{
  "balance_loss": 0.00737,
  "lr_router": 0.00139,
  "final_lr_fraction": 0.0
}
Below are experts of layer 5 (counted from 0) of a mixture-of-experts language model. Rows are named up (a neuron's input weights, with its number), down (a neuron's output weights, with its number) and show model dimensions 0-127. Each number is 200 + 20 x the weight over its row's rms, rounded and kept within 0 to 999.
Before each expert's rows: a language model's description of what the expert responds to. This comes from a sample of Wikipedia text that the model never trained on.

# expert 14
It responds to: Determiners, city names. Determiners the, a, his, its, their after prepositions, plus place-name starts in tables like New Zealand, Philadelphia, Chicago, Sydney.
up0,163,201,166,194,222,203,166,213,171,214,169,222,210,210,225,193,252,242,214,226,196,186,194,178,211,216,195,212,198,194,227,187,170,182,233,187,219,218,184,198,203,198,198,196,184,198,198,192,181,185,186,214,219,221,197,235,210,189,172,191,218,224,169,152,204,216,191,169,203,218,197,233,206,195,201,200,220,189,194,240,173,184,186,188,219,201,217,201,221,197,196,188,203,191,231,184,201,221,210,212,178,188,191,209,212,223,209,191,181,148,196,160,164,199,224,211,188,161,228,179,203,204,196,235,171,168,212,205
down0,188,207,227,180,185,213,255,191,217,202,196,223,222,182,204,204,164,219,201,196,183,213,164,196,224,181,199,193,208,170,201,215,213,192,197,198,176,192,188,179,219,220,217,185,225,176,200,182,190,207,223,195,193,179,232,205,185,220,238,203,181,209,235,200,178,191,187,209,248,200,230,222,208,206,192,222,185,193,143,195,200,196,187,215,210,181,211,179,192,185,179,237,214,209,188,203,184,189,196,179,212,175,214,194,177,178,174,211,190,223,208,157,248,202,218,179,184,199,215,193,190,231,201,249,231,180,162,194
up1,183,212,171,184,199,191,179,191,189,202,189,239,209,212,180,194,232,156,234,172,191,212,182,203,224,222,190,231,207,196,159,204,258,210,196,187,222,188,175,192,194,185,192,193,211,206,183,180,179,205,185,169,208,200,223,189,199,182,200,206,180,192,146,176,233,187,192,213,219,208,158,181,205,198,201,224,229,183,230,195,188,225,192,201,152,186,209,243,202,202,202,233,196,190,190,189,176,200,184,224,240,219,173,196,201,195,179,166,195,202,203,205,205,194,236,222,215,185,187,194,190,227,196,241,189,210,195,193
down1,204,194,201,212,192,178,244,192,178,198,192,228,218,200,211,177,209,197,176,167,214,196,188,207,198,201,213,176,243,185,198,205,211,184,193,231,184,185,167,212,183,200,207,186,179,191,198,225,206,174,206,254,201,201,186,207,226,205,228,222,214,211,182,217,188,168,227,198,193,207,176,240,190,210,201,218,223,218,208,181,199,195,240,183,161,220,227,221,161,190,213,195,229,215,139,232,194,221,193,184,190,194,212,164,222,209,200,189,191,182,225,182,192,161,196,207,157,224,202,205,207,222,166,182,207,208,179,211
up2,174,230,216,209,193,225,256,215,204,153,216,220,213,214,181,185,176,203,205,242,197,222,221,214,224,220,188,182,187,227,207,165,189,199,185,191,221,199,226,213,203,191,188,214,217,208,219,225,209,211,202,181,210,226,193,200,191,183,193,212,162,163,186,198,233,203,233,184,183,167,205,188,193,219,179,199,182,198,174,227,209,187,262,204,211,194,188,220,207,209,188,234,191,214,204,206,203,183,180,189,236,190,178,207,163,175,217,208,207,240,209,187,203,198,181,194,229,162,181,188,163,220,207,213,193,220,212,195
down2,199,186,175,195,245,193,173,207,188,205,189,197,228,151,179,210,170,174,206,210,171,163,212,212,206,209,233,194,175,191,175,215,198,247,172,187,182,193,206,217,214,226,210,182,232,209,228,221,193,214,204,224,199,199,214,200,209,213,217,199,174,207,184,216,209,189,199,169,190,149,188,191,163,191,165,235,172,221,196,202,227,228,226,211,200,201,194,168,212,220,169,216,209,231,196,192,213,180,206,168,229,192,207,203,197,205,212,187,220,228,187,189,222,195,197,183,210,209,215,215,205,161,211,233,214,210,159,188
up3,197,235,179,192,206,203,197,183,185,202,182,227,195,177,198,203,195,181,192,190,195,219,164,189,184,219,199,194,161,210,205,235,182,182,215,209,225,235,198,169,210,214,221,183,187,184,216,191,213,208,198,216,169,191,157,192,169,187,182,186,192,223,252,185,210,191,202,190,199,218,186,207,217,183,165,175,234,203,200,189,178,233,194,190,235,148,233,205,191,235,205,192,223,209,187,210,203,226,177,197,232,188,226,208,201,171,207,200,193,181,210,167,188,209,178,184,201,185,184,216,186,230,191,172,242,246,208,219
down3,211,188,168,212,138,216,199,229,209,199,189,185,182,174,204,198,175,175,238,189,210,205,217,198,191,189,230,169,190,224,231,169,194,175,224,206,203,207,185,213,233,187,186,201,206,198,204,191,181,190,181,214,173,191,172,192,234,191,218,203,213,157,217,168,208,179,197,225,183,199,193,220,233,218,190,229,209,216,187,188,214,223,161,237,180,163,198,228,193,214,235,220,196,214,195,180,206,187,229,209,221,226,190,201,195,178,179,205,220,185,220,204,209,230,201,150,186,223,194,229,185,208,201,205,213,212,206,175

# expert 9
It responds to: Numbers and fixtures. Digits in sports tables, scores, dates, census figures and heights, plus words like not, respectively, DST, and mid-word pieces such as "up".
up0,221,203,164,223,216,202,193,194,174,182,197,231,182,243,230,228,175,180,170,155,190,175,200,159,212,207,181,208,170,203,217,192,211,219,215,172,231,207,204,180,233,224,166,199,211,238,182,196,211,230,204,206,188,218,217,230,166,211,182,196,202,222,192,195,192,228,149,198,214,201,210,197,210,175,201,208,165,223,190,207,220,196,184,210,193,228,231,196,174,228,200,205,228,201,208,167,178,192,188,197,187,194,200,202,202,184,178,229,169,222,225,202,199,177,185,224,206,223,202,208,204,192,218,204,229,171,222,181
down0,173,183,190,198,193,197,199,230,208,219,233,156,200,212,208,178,217,243,209,183,152,154,191,214,187,195,180,187,190,185,207,207,179,206,212,143,199,199,194,184,194,196,195,215,206,203,238,187,217,173,215,189,206,213,236,203,208,226,213,229,219,159,202,227,201,198,182,178,193,230,215,182,208,236,166,175,184,189,220,232,215,178,207,192,208,212,203,217,206,217,220,215,177,171,203,191,243,189,183,182,181,223,197,221,191,193,202,197,211,208,225,220,225,180,219,187,200,184,220,194,220,197,158,217,209,187,156,208
up1,187,238,199,168,181,196,187,185,205,213,196,199,213,164,230,210,162,192,186,202,199,183,216,164,177,205,185,194,226,149,177,206,239,239,197,207,225,206,199,211,194,202,212,211,185,190,174,214,183,212,208,216,156,231,209,212,163,186,216,196,222,215,173,213,219,182,211,181,169,165,196,183,189,183,210,224,196,205,190,204,203,169,234,209,164,202,192,227,218,195,221,210,193,205,169,174,210,197,208,202,251,214,221,196,185,207,177,209,198,202,233,208,206,218,213,189,167,169,186,206,236,159,220,213,206,221,210,198
down1,207,214,197,197,204,163,204,211,203,205,207,167,226,221,154,196,220,170,210,202,209,221,188,179,182,222,191,205,214,193,178,201,172,218,219,203,230,207,189,195,182,187,182,236,203,226,181,220,203,239,179,192,201,195,180,175,193,209,256,245,197,191,187,214,170,183,201,196,189,212,243,166,183,185,220,234,209,212,209,222,187,211,218,183,182,204,198,208,203,205,157,186,204,174,208,169,235,194,208,239,181,200,205,246,209,182,204,172,185,224,190,203,193,217,222,198,166,195,186,195,186,192,171,206,173,208,173,235
up2,244,213,216,201,202,151,177,189,194,194,180,216,168,227,180,178,181,188,217,218,228,174,184,207,236,196,211,220,194,195,184,169,181,185,227,190,202,200,229,223,235,190,175,186,214,167,196,174,190,189,183,195,158,232,197,183,187,196,203,176,198,183,188,204,201,208,216,186,184,182,218,200,206,194,218,167,167,197,203,185,195,224,238,205,241,201,189,198,208,209,204,199,190,177,227,194,158,231,219,204,189,203,212,190,226,217,199,189,191,225,220,207,215,203,197,242,208,238,197,205,196,218,205,155,179,198,213,148
down2,187,234,232,200,160,205,182,199,183,202,196,207,192,218,196,210,169,164,210,196,184,196,195,205,199,222,211,222,233,149,187,187,210,234,211,180,210,200,199,206,231,199,157,220,212,191,163,168,195,194,201,200,207,181,179,208,190,226,231,208,180,152,185,179,208,198,247,201,207,194,201,204,213,224,182,203,194,185,211,225,245,198,211,186,230,201,217,191,166,173,198,188,218,216,224,210,224,226,201,216,200,218,164,180,187,203,196,212,177,215,215,213,196,181,250,178,212,213,173,190,210,183,210,159,199,199,227,181
up3,215,228,225,171,198,181,185,180,250,163,170,200,234,197,191,208,203,224,185,213,217,192,199,195,182,229,204,233,179,287,215,222,206,183,193,214,213,209,205,232,201,211,177,198,182,186,181,195,190,171,201,196,174,165,180,185,168,199,203,192,204,204,170,195,188,210,203,215,212,177,226,210,209,211,163,216,159,195,182,184,192,170,209,209,213,215,214,205,231,223,206,226,207,178,157,230,168,201,225,210,231,203,191,185,224,208,200,222,217,208,198,207,199,200,210,196,210,199,183,217,210,209,188,191,174,192,209,216
down3,200,180,176,213,191,234,201,173,226,212,198,199,186,180,219,196,220,200,207,171,235,217,203,178,202,174,173,206,201,209,164,199,242,208,191,194,184,224,185,184,215,183,186,217,160,219,202,202,208,236,185,191,189,191,189,218,176,214,209,233,161,197,235,213,217,175,184,200,228,187,203,232,201,183,152,200,194,243,212,205,205,170,202,217,197,207,221,196,213,213,194,201,228,183,207,219,185,185,153,216,204,196,214,241,217,183,186,169,223,138,236,203,179,213,214,202,184,185,214,197,189,228,194,209,183,197,179,192

# expert 8
It responds to: Article before adjectives. Mostly "the"/"an" after prepositions, plus size words like small, large, few, and word-start pieces like comm, Comm, kn.
up0,189,182,206,180,216,195,201,164,212,193,194,223,218,190,232,220,194,219,214,176,201,183,161,203,190,186,227,197,199,191,270,192,169,192,204,207,214,188,206,203,223,221,190,193,179,177,172,177,214,198,186,195,191,187,240,189,177,192,149,171,212,170,167,191,169,212,221,194,197,230,188,205,165,180,223,231,235,201,200,212,211,217,206,209,216,174,191,185,244,207,211,196,193,198,253,213,180,192,228,204,229,202,193,239,196,227,183,224,195,184,233,194,191,193,189,209,219,195,184,207,189,213,212,222,182,215,219,219
down0,202,212,201,212,206,190,216,194,185,183,175,251,220,213,195,176,195,206,175,208,211,191,184,219,200,195,187,201,174,179,208,199,182,176,202,220,178,154,218,170,185,204,220,205,207,212,179,187,205,208,198,196,200,167,221,214,209,200,204,177,213,207,185,205,190,237,178,212,166,200,185,197,207,223,155,158,241,199,187,202,162,190,204,210,206,216,205,209,180,175,216,179,193,195,123,196,237,198,207,207,200,174,224,190,213,214,215,195,199,204,224,227,195,199,242,187,214,219,241,237,229,194,198,235,199,189,233,206
up1,184,216,198,206,197,202,210,189,197,186,191,196,204,161,176,229,176,192,191,172,243,200,220,172,214,211,200,195,186,241,210,227,182,187,220,188,164,159,227,210,234,193,192,223,223,184,193,234,246,211,193,162,184,206,199,177,218,187,225,196,167,173,165,207,217,225,215,235,172,204,231,209,197,206,172,203,207,172,195,168,200,185,181,211,205,191,211,226,222,237,186,211,206,187,191,166,179,209,185,194,178,203,202,203,193,154,211,205,207,183,183,213,203,208,209,185,223,185,222,215,220,225,205,246,193,195,183,185
down1,192,202,215,207,247,191,193,242,196,194,208,184,195,206,234,232,163,213,220,185,194,204,201,198,247,216,214,186,216,212,209,182,194,174,225,211,222,234,226,225,197,221,202,209,200,189,221,193,183,194,179,193,183,199,234,216,169,230,175,227,172,176,185,227,180,173,206,155,218,185,206,215,171,223,202,171,172,191,201,181,194,153,212,194,198,193,187,161,199,222,219,173,189,170,212,238,194,208,199,189,182,175,204,192,181,200,173,179,204,218,232,228,215,188,217,186,172,221,215,201,177,193,184,180,199,219,211,200
up2,227,222,184,199,204,184,182,193,175,213,181,204,161,232,205,211,179,227,217,233,208,209,205,218,169,137,236,182,209,210,216,223,190,229,195,187,182,211,194,202,222,205,198,215,224,204,182,207,229,187,194,178,173,189,221,191,262,193,197,214,167,177,202,183,185,174,173,196,198,183,205,191,190,187,207,228,195,201,229,193,209,192,220,211,201,204,195,209,197,213,203,175,246,167,196,194,214,222,218,199,189,212,187,213,187,178,182,163,175,183,236,187,161,191,204,190,234,198,181,197,215,220,197,190,231,228,226,169
down2,211,201,184,198,199,169,161,190,209,208,206,229,201,183,194,195,177,182,196,186,202,208,226,203,240,188,207,174,235,215,206,247,192,195,170,228,186,211,218,199,200,215,176,208,175,213,212,191,170,222,199,142,216,183,221,206,198,203,184,230,168,181,205,218,209,172,231,199,174,170,200,195,182,204,181,189,199,205,236,209,169,201,204,187,188,214,218,215,212,198,191,190,160,216,223,188,208,175,211,199,192,191,193,204,175,207,179,215,241,181,212,236,178,205,228,196,246,185,237,174,250,194,193,208,207,182,187,226
up3,194,200,195,224,171,214,168,194,186,218,183,190,169,229,195,203,207,183,223,211,189,206,203,231,233,212,175,211,144,209,226,204,183,193,189,152,193,234,222,199,203,223,209,200,192,171,209,167,182,199,190,236,196,200,233,222,219,205,187,215,163,199,202,206,239,162,203,183,193,191,205,196,193,191,187,241,197,212,211,205,214,215,215,197,171,229,202,207,196,225,169,185,217,227,155,183,231,213,209,223,169,207,192,239,210,194,224,191,212,180,192,212,187,189,241,172,230,180,197,181,208,183,175,183,214,203,207,207
down3,187,187,166,220,200,182,211,229,185,215,188,208,204,194,197,199,202,182,195,230,212,212,226,164,162,200,223,199,188,202,156,212,165,199,207,167,212,227,201,172,238,202,195,219,215,183,222,197,210,215,179,171,227,186,208,220,185,206,215,192,231,186,220,184,186,212,224,189,220,189,223,227,235,180,211,185,228,240,210,168,204,208,185,173,192,187,233,180,247,205,170,215,223,201,181,169,189,192,177,207,194,210,230,182,219,223,168,210,230,198,200,208,200,173,184,207,216,166,177,180,206,196,172,194,194,202,235,184

# expert 3
It responds to: Table digits, stat headers. Digits in tables and infobox figures, plus row-label words such as Population, Length, Goals, Catches, Statistics, Character.
up0,196,192,173,199,213,218,208,200,203,178,197,205,186,219,194,193,187,181,208,202,229,189,205,208,186,211,169,172,169,184,205,177,212,157,199,229,228,207,216,218,210,221,182,190,202,210,167,234,208,188,164,199,206,201,201,209,234,182,192,183,219,195,197,209,226,236,169,180,214,221,180,186,169,180,230,208,200,210,233,224,220,205,211,172,236,168,199,214,223,195,207,205,173,197,225,195,196,225,223,236,203,190,172,170,176,221,186,220,195,180,176,236,221,213,219,198,176,180,178,195,213,206,177,147,162,226,206,231
down0,180,198,204,184,205,204,222,203,219,206,212,164,232,226,184,224,232,146,211,197,197,211,185,208,155,212,202,180,189,212,194,164,188,163,203,250,182,226,217,196,189,173,168,205,186,226,188,181,204,224,201,199,193,208,204,195,183,215,217,211,193,179,205,230,192,190,196,188,195,170,180,169,185,185,233,210,220,194,192,216,224,198,213,185,190,214,208,193,194,169,178,203,227,207,185,245,236,230,190,204,241,196,197,214,200,184,232,198,176,184,226,187,164,224,208,187,190,208,207,162,234,185,217,180,187,217,229,189
up1,215,209,183,187,193,160,213,195,249,221,191,197,170,209,225,199,219,195,237,178,187,156,191,177,213,198,225,211,211,202,200,176,195,199,196,248,206,167,190,223,208,223,200,233,183,189,216,207,209,237,218,173,204,198,209,223,232,222,205,202,183,195,217,177,212,213,230,190,210,197,224,213,209,199,161,209,189,233,187,238,208,215,197,220,158,190,185,167,187,186,191,222,220,173,217,192,195,193,184,214,230,203,161,197,166,220,225,209,172,190,158,185,189,186,217,181,197,219,172,211,182,206,194,207,207,186,175,221
down1,207,198,143,221,194,197,222,215,199,188,235,208,241,201,210,200,198,185,185,200,173,182,208,218,210,158,184,207,206,219,187,191,210,184,232,185,252,219,199,187,204,169,227,192,206,161,163,225,222,173,197,209,206,224,189,212,200,216,197,197,191,194,195,212,227,192,184,210,208,225,226,216,197,216,178,214,205,173,215,235,204,200,224,157,195,223,171,199,209,188,210,220,210,205,183,209,150,189,213,188,171,189,226,190,154,203,207,198,220,190,202,205,193,237,169,195,214,215,192,201,178,162,196,238,191,167,205,187
up2,208,215,194,218,209,223,208,205,190,190,203,178,208,221,206,222,216,254,188,212,209,201,211,211,173,193,182,159,233,168,220,181,164,245,223,180,211,243,224,206,208,231,171,214,198,171,149,200,215,228,201,189,182,191,187,178,203,201,229,192,194,208,176,214,236,172,198,181,228,222,178,209,193,202,228,168,205,181,242,208,186,171,205,198,204,196,195,186,220,197,218,188,201,213,185,232,186,223,177,185,150,198,216,215,184,174,235,187,183,196,204,200,208,198,200,180,187,191,200,215,212,174,221,193,196,201,214,169
down2,187,204,185,185,189,189,198,185,198,225,186,179,222,193,173,233,226,241,225,201,158,213,190,181,215,201,199,206,170,200,223,203,179,183,186,213,212,202,214,179,212,221,177,240,211,190,157,190,210,170,201,144,208,194,213,200,195,160,169,211,193,222,190,212,186,167,189,151,241,179,207,213,235,170,235,207,217,219,212,228,206,192,226,203,217,199,205,195,205,189,213,209,226,197,204,238,246,196,203,203,211,191,173,213,199,173,178,179,177,209,215,188,211,213,191,190,188,171,216,219,193,198,229,214,185,182,216,186
up3,132,208,178,199,219,215,173,182,237,210,152,231,203,218,191,218,210,203,235,178,187,226,163,199,178,235,229,201,207,184,203,178,176,239,216,165,184,172,195,220,227,179,201,216,178,165,235,207,222,212,189,238,195,172,216,183,195,198,188,172,217,189,202,199,189,202,178,198,193,196,196,216,208,214,219,198,193,188,191,206,201,200,198,189,233,219,196,207,174,174,226,236,189,188,189,176,187,215,210,209,228,181,192,171,189,175,209,212,198,210,208,201,184,230,198,178,177,183,186,210,212,215,182,212,200,229,229,182
down3,165,176,216,200,210,198,196,215,172,180,189,208,263,219,189,186,254,181,158,211,169,193,208,200,192,168,206,230,213,192,200,225,203,188,170,163,238,181,226,181,219,204,213,177,197,184,219,195,217,169,207,212,186,175,206,189,211,210,251,196,177,207,196,190,212,205,200,180,210,199,191,197,193,231,200,212,209,201,170,174,191,235,184,193,202,185,240,201,171,175,174,204,224,221,163,230,199,201,210,213,212,168,200,203,192,219,229,228,205,199,195,210,202,208,186,195,218,213,194,188,199,178,213,237,185,165,217,206

# expert 49
It responds to: Definite article, name fragments. The word the or The after prepositions or at sentence start, and rare name pieces such as add in Gaddafi, Bru, Bir.
up0,208,228,221,220,209,182,193,191,190,176,185,219,213,212,215,198,155,170,188,213,183,190,215,207,196,217,219,204,198,183,214,186,205,209,223,250,215,194,188,211,213,190,243,199,216,195,172,185,197,205,203,194,173,207,191,196,173,223,205,190,165,175,186,216,221,220,187,183,219,199,208,190,211,224,245,206,161,205,202,212,235,174,223,206,197,204,192,225,171,180,190,234,181,207,215,215,205,235,159,183,181,206,191,206,156,229,164,211,172,226,188,210,222,209,225,206,194,160,187,184,176,213,144,190,194,187,195,182
down0,191,169,238,204,180,247,180,206,180,189,177,196,215,205,178,196,161,198,197,216,226,191,185,204,167,243,170,189,214,186,183,210,192,212,218,205,169,209,182,219,207,201,211,227,211,241,195,216,221,176,159,187,153,214,238,231,199,202,203,216,185,179,196,218,186,232,170,172,183,206,182,209,199,176,191,189,220,207,167,182,214,205,203,201,202,202,215,193,221,214,195,167,224,161,216,212,178,206,198,242,220,209,195,194,203,233,195,185,230,188,197,168,183,195,231,211,176,179,184,215,194,194,196,208,192,235,211,208
up1,206,198,210,177,201,200,173,203,191,221,185,241,192,221,202,222,171,198,207,210,214,210,210,195,170,203,215,203,225,206,213,168,193,207,179,213,198,182,203,216,200,204,190,202,189,208,195,161,199,192,184,240,194,158,193,217,182,203,212,212,183,230,179,189,247,187,188,151,169,207,258,194,211,210,196,199,207,205,176,202,197,200,201,207,244,173,188,231,186,202,176,208,225,175,157,203,213,223,196,227,214,141,191,228,234,204,215,218,197,218,201,171,195,171,215,198,225,180,199,191,182,191,229,175,166,210,200,214
down1,214,202,221,226,195,193,234,174,202,212,173,204,200,196,214,196,223,190,227,200,170,227,177,200,183,202,209,225,191,225,183,192,173,221,231,194,196,192,189,192,205,188,208,203,227,177,217,197,236,212,196,222,165,171,201,202,210,204,158,190,174,192,203,202,161,209,189,187,225,225,214,237,194,185,232,180,184,192,206,205,230,214,195,175,228,177,198,188,157,192,240,181,152,229,202,196,197,201,239,178,162,208,205,189,182,180,212,192,213,237,232,184,184,176,207,207,202,223,154,183,199,201,188,199,202,226,232,205
up2,202,189,245,203,189,214,180,229,200,189,184,199,194,229,189,201,174,203,209,211,212,219,204,220,214,209,198,211,222,186,230,197,201,212,224,198,199,196,243,204,202,222,172,240,205,170,239,179,220,200,187,203,155,186,206,221,186,184,217,200,232,191,206,185,221,198,212,215,190,206,217,249,176,183,176,199,175,184,171,180,157,209,212,207,179,196,179,186,180,207,174,179,194,195,162,203,215,186,188,213,210,193,169,207,174,164,217,210,153,233,188,223,192,183,259,211,201,194,168,208,182,193,189,206,179,206,209,227
down2,195,220,189,181,201,195,171,228,167,210,186,197,234,224,181,233,200,200,189,188,207,206,207,180,254,211,191,204,161,222,239,220,225,204,186,201,215,162,193,176,204,200,216,180,223,174,206,185,213,177,206,201,195,188,190,223,259,211,191,208,185,196,174,201,209,220,200,213,226,181,184,198,208,180,204,215,203,195,201,233,197,185,183,185,198,200,206,187,167,212,241,204,180,199,212,226,222,207,231,188,172,210,202,190,168,165,212,199,192,158,201,180,206,166,206,201,206,206,181,193,219,209,247,215,168,147,210,199
up3,168,177,187,217,199,179,166,170,174,178,192,189,234,181,189,213,228,209,205,211,217,196,222,186,219,195,197,219,198,185,185,248,209,212,193,198,179,228,214,176,226,191,223,256,206,193,192,187,209,212,193,229,176,186,211,188,170,189,187,220,236,194,196,187,222,228,213,198,216,215,225,186,188,188,181,193,163,203,215,239,201,192,233,254,214,184,219,198,191,201,188,201,181,171,220,186,163,242,175,212,204,224,192,200,211,182,211,191,212,212,215,192,202,230,216,174,209,198,178,167,220,221,216,180,183,234,185,193
down3,169,188,190,211,210,166,181,203,190,188,206,218,201,212,161,195,221,182,216,195,224,204,201,219,180,213,244,228,245,187,182,204,178,237,195,184,176,207,204,226,175,216,201,170,236,176,196,205,202,204,199,216,216,234,188,200,152,203,192,194,206,189,226,170,173,185,203,168,224,183,226,203,185,222,218,179,212,220,175,222,184,192,190,180,163,206,204,212,202,212,194,187,191,234,209,209,180,256,170,203,211,197,182,194,196,238,182,205,200,220,229,181,189,224,208,193,246,170,171,217,179,198,187,216,205,192,200,204

# expert 2
It responds to: Definite article, Royal. Mostly "the"/"The" before a noun in running prose, plus name starts like Royal Air Force, RAF, Co.
up0,187,197,244,172,184,211,186,195,189,222,195,197,213,213,179,196,204,180,194,175,218,177,190,175,206,213,217,212,245,191,203,190,205,209,230,217,200,161,226,197,205,198,207,229,178,208,218,212,198,171,193,214,182,212,186,237,234,188,211,192,209,183,198,201,196,198,176,190,212,175,185,209,227,209,196,193,156,204,183,210,193,185,174,194,204,207,234,182,189,202,223,216,166,177,178,155,220,238,183,216,202,195,167,196,225,200,222,245,211,187,244,198,189,211,205,186,239,226,201,229,206,186,212,192,158,244,231,207
down0,216,216,204,192,191,213,225,180,185,228,195,204,188,207,218,191,216,207,193,206,220,205,165,202,218,214,205,177,198,198,207,227,192,190,197,216,189,196,206,211,168,195,221,176,193,236,197,187,186,174,230,197,191,192,224,225,212,199,162,156,224,166,211,194,163,205,187,199,196,213,202,183,223,207,173,213,241,186,210,170,198,210,178,180,179,170,192,179,189,221,209,175,169,201,183,199,224,202,201,204,189,178,185,217,233,228,196,198,211,204,181,206,229,245,242,214,244,181,217,214,134,216,181,160,203,178,205,216
up1,173,248,207,218,215,222,192,200,198,176,196,176,235,221,193,171,201,210,209,233,207,223,229,180,186,219,199,186,212,236,193,184,200,216,216,177,200,212,184,218,199,198,186,224,203,222,201,227,208,189,209,225,159,210,225,213,214,246,177,200,206,198,210,221,194,219,146,209,231,157,209,204,192,227,174,217,191,187,211,169,197,233,194,217,185,175,155,175,215,229,171,195,174,182,204,175,195,219,202,213,187,199,191,210,199,163,236,195,211,185,212,209,180,218,188,211,218,174,225,190,183,217,174,178,188,188,188,186
down1,188,201,180,193,168,166,187,192,224,203,200,190,239,193,177,206,203,196,197,163,196,179,208,179,216,225,213,217,178,177,199,186,189,194,198,168,186,215,219,205,194,199,198,213,231,203,210,202,178,215,174,183,209,220,191,208,190,167,193,203,206,213,176,241,237,211,212,210,197,236,241,172,189,209,204,245,175,216,187,170,203,204,230,239,214,224,242,204,176,211,205,202,226,197,193,191,208,251,172,192,175,216,183,178,212,204,204,195,198,183,199,186,227,229,158,178,199,206,206,243,186,197,183,195,194,202,205,147
up2,179,208,219,214,188,216,216,160,209,203,190,174,201,195,193,179,180,196,218,193,222,210,190,187,184,213,186,213,188,236,220,213,187,223,210,181,190,166,239,172,185,208,177,202,217,173,209,182,203,205,148,197,208,208,185,224,221,236,239,219,195,172,224,202,207,202,199,205,184,175,206,209,210,199,173,220,187,235,199,233,192,186,220,217,194,212,204,226,160,199,194,147,208,213,219,174,196,185,181,176,215,172,179,188,181,203,209,195,190,189,205,202,235,215,205,222,233,166,156,204,226,181,191,175,226,231,206,229
down2,188,175,235,188,216,181,188,164,187,221,178,225,199,220,214,236,180,195,248,202,185,217,213,209,221,180,212,214,196,169,186,246,184,228,225,162,189,158,164,193,204,212,182,208,200,218,179,175,232,192,203,188,229,216,195,193,208,207,163,177,224,186,178,179,210,211,215,224,200,205,203,202,208,189,203,221,192,193,190,180,233,215,177,207,220,197,189,165,213,176,189,203,195,222,174,217,234,181,205,200,197,202,206,191,214,139,179,218,220,231,209,170,221,187,206,219,206,223,199,211,202,166,222,206,205,181,187,186
up3,194,203,183,208,225,189,200,193,157,204,168,209,232,205,213,211,190,180,211,181,214,175,187,216,213,195,228,218,173,196,230,196,221,179,187,179,186,202,184,203,186,187,169,226,209,191,205,205,235,217,242,207,185,210,274,238,219,162,184,175,230,170,191,210,212,180,205,205,183,207,225,202,249,215,199,182,184,236,208,200,192,208,182,174,179,186,186,202,199,198,205,176,209,196,213,235,195,217,184,201,222,181,159,191,204,214,199,166,174,181,210,204,174,203,198,223,233,216,200,188,199,157,219,201,199,199,183,214
down3,198,206,202,238,216,231,188,232,205,202,202,182,204,203,177,224,216,197,194,191,215,211,178,184,198,217,200,238,175,179,203,235,188,206,189,223,213,213,156,189,222,187,183,215,217,190,222,183,201,235,218,197,216,189,185,211,189,231,206,210,164,207,207,163,160,180,196,211,215,205,213,195,209,156,180,197,224,220,188,181,232,211,165,210,201,188,181,202,181,204,213,179,181,190,259,162,178,209,214,186,168,200,239,192,218,211,221,203,226,198,167,218,187,169,184,219,214,171,200,218,196,158,174,207,189,203,216,185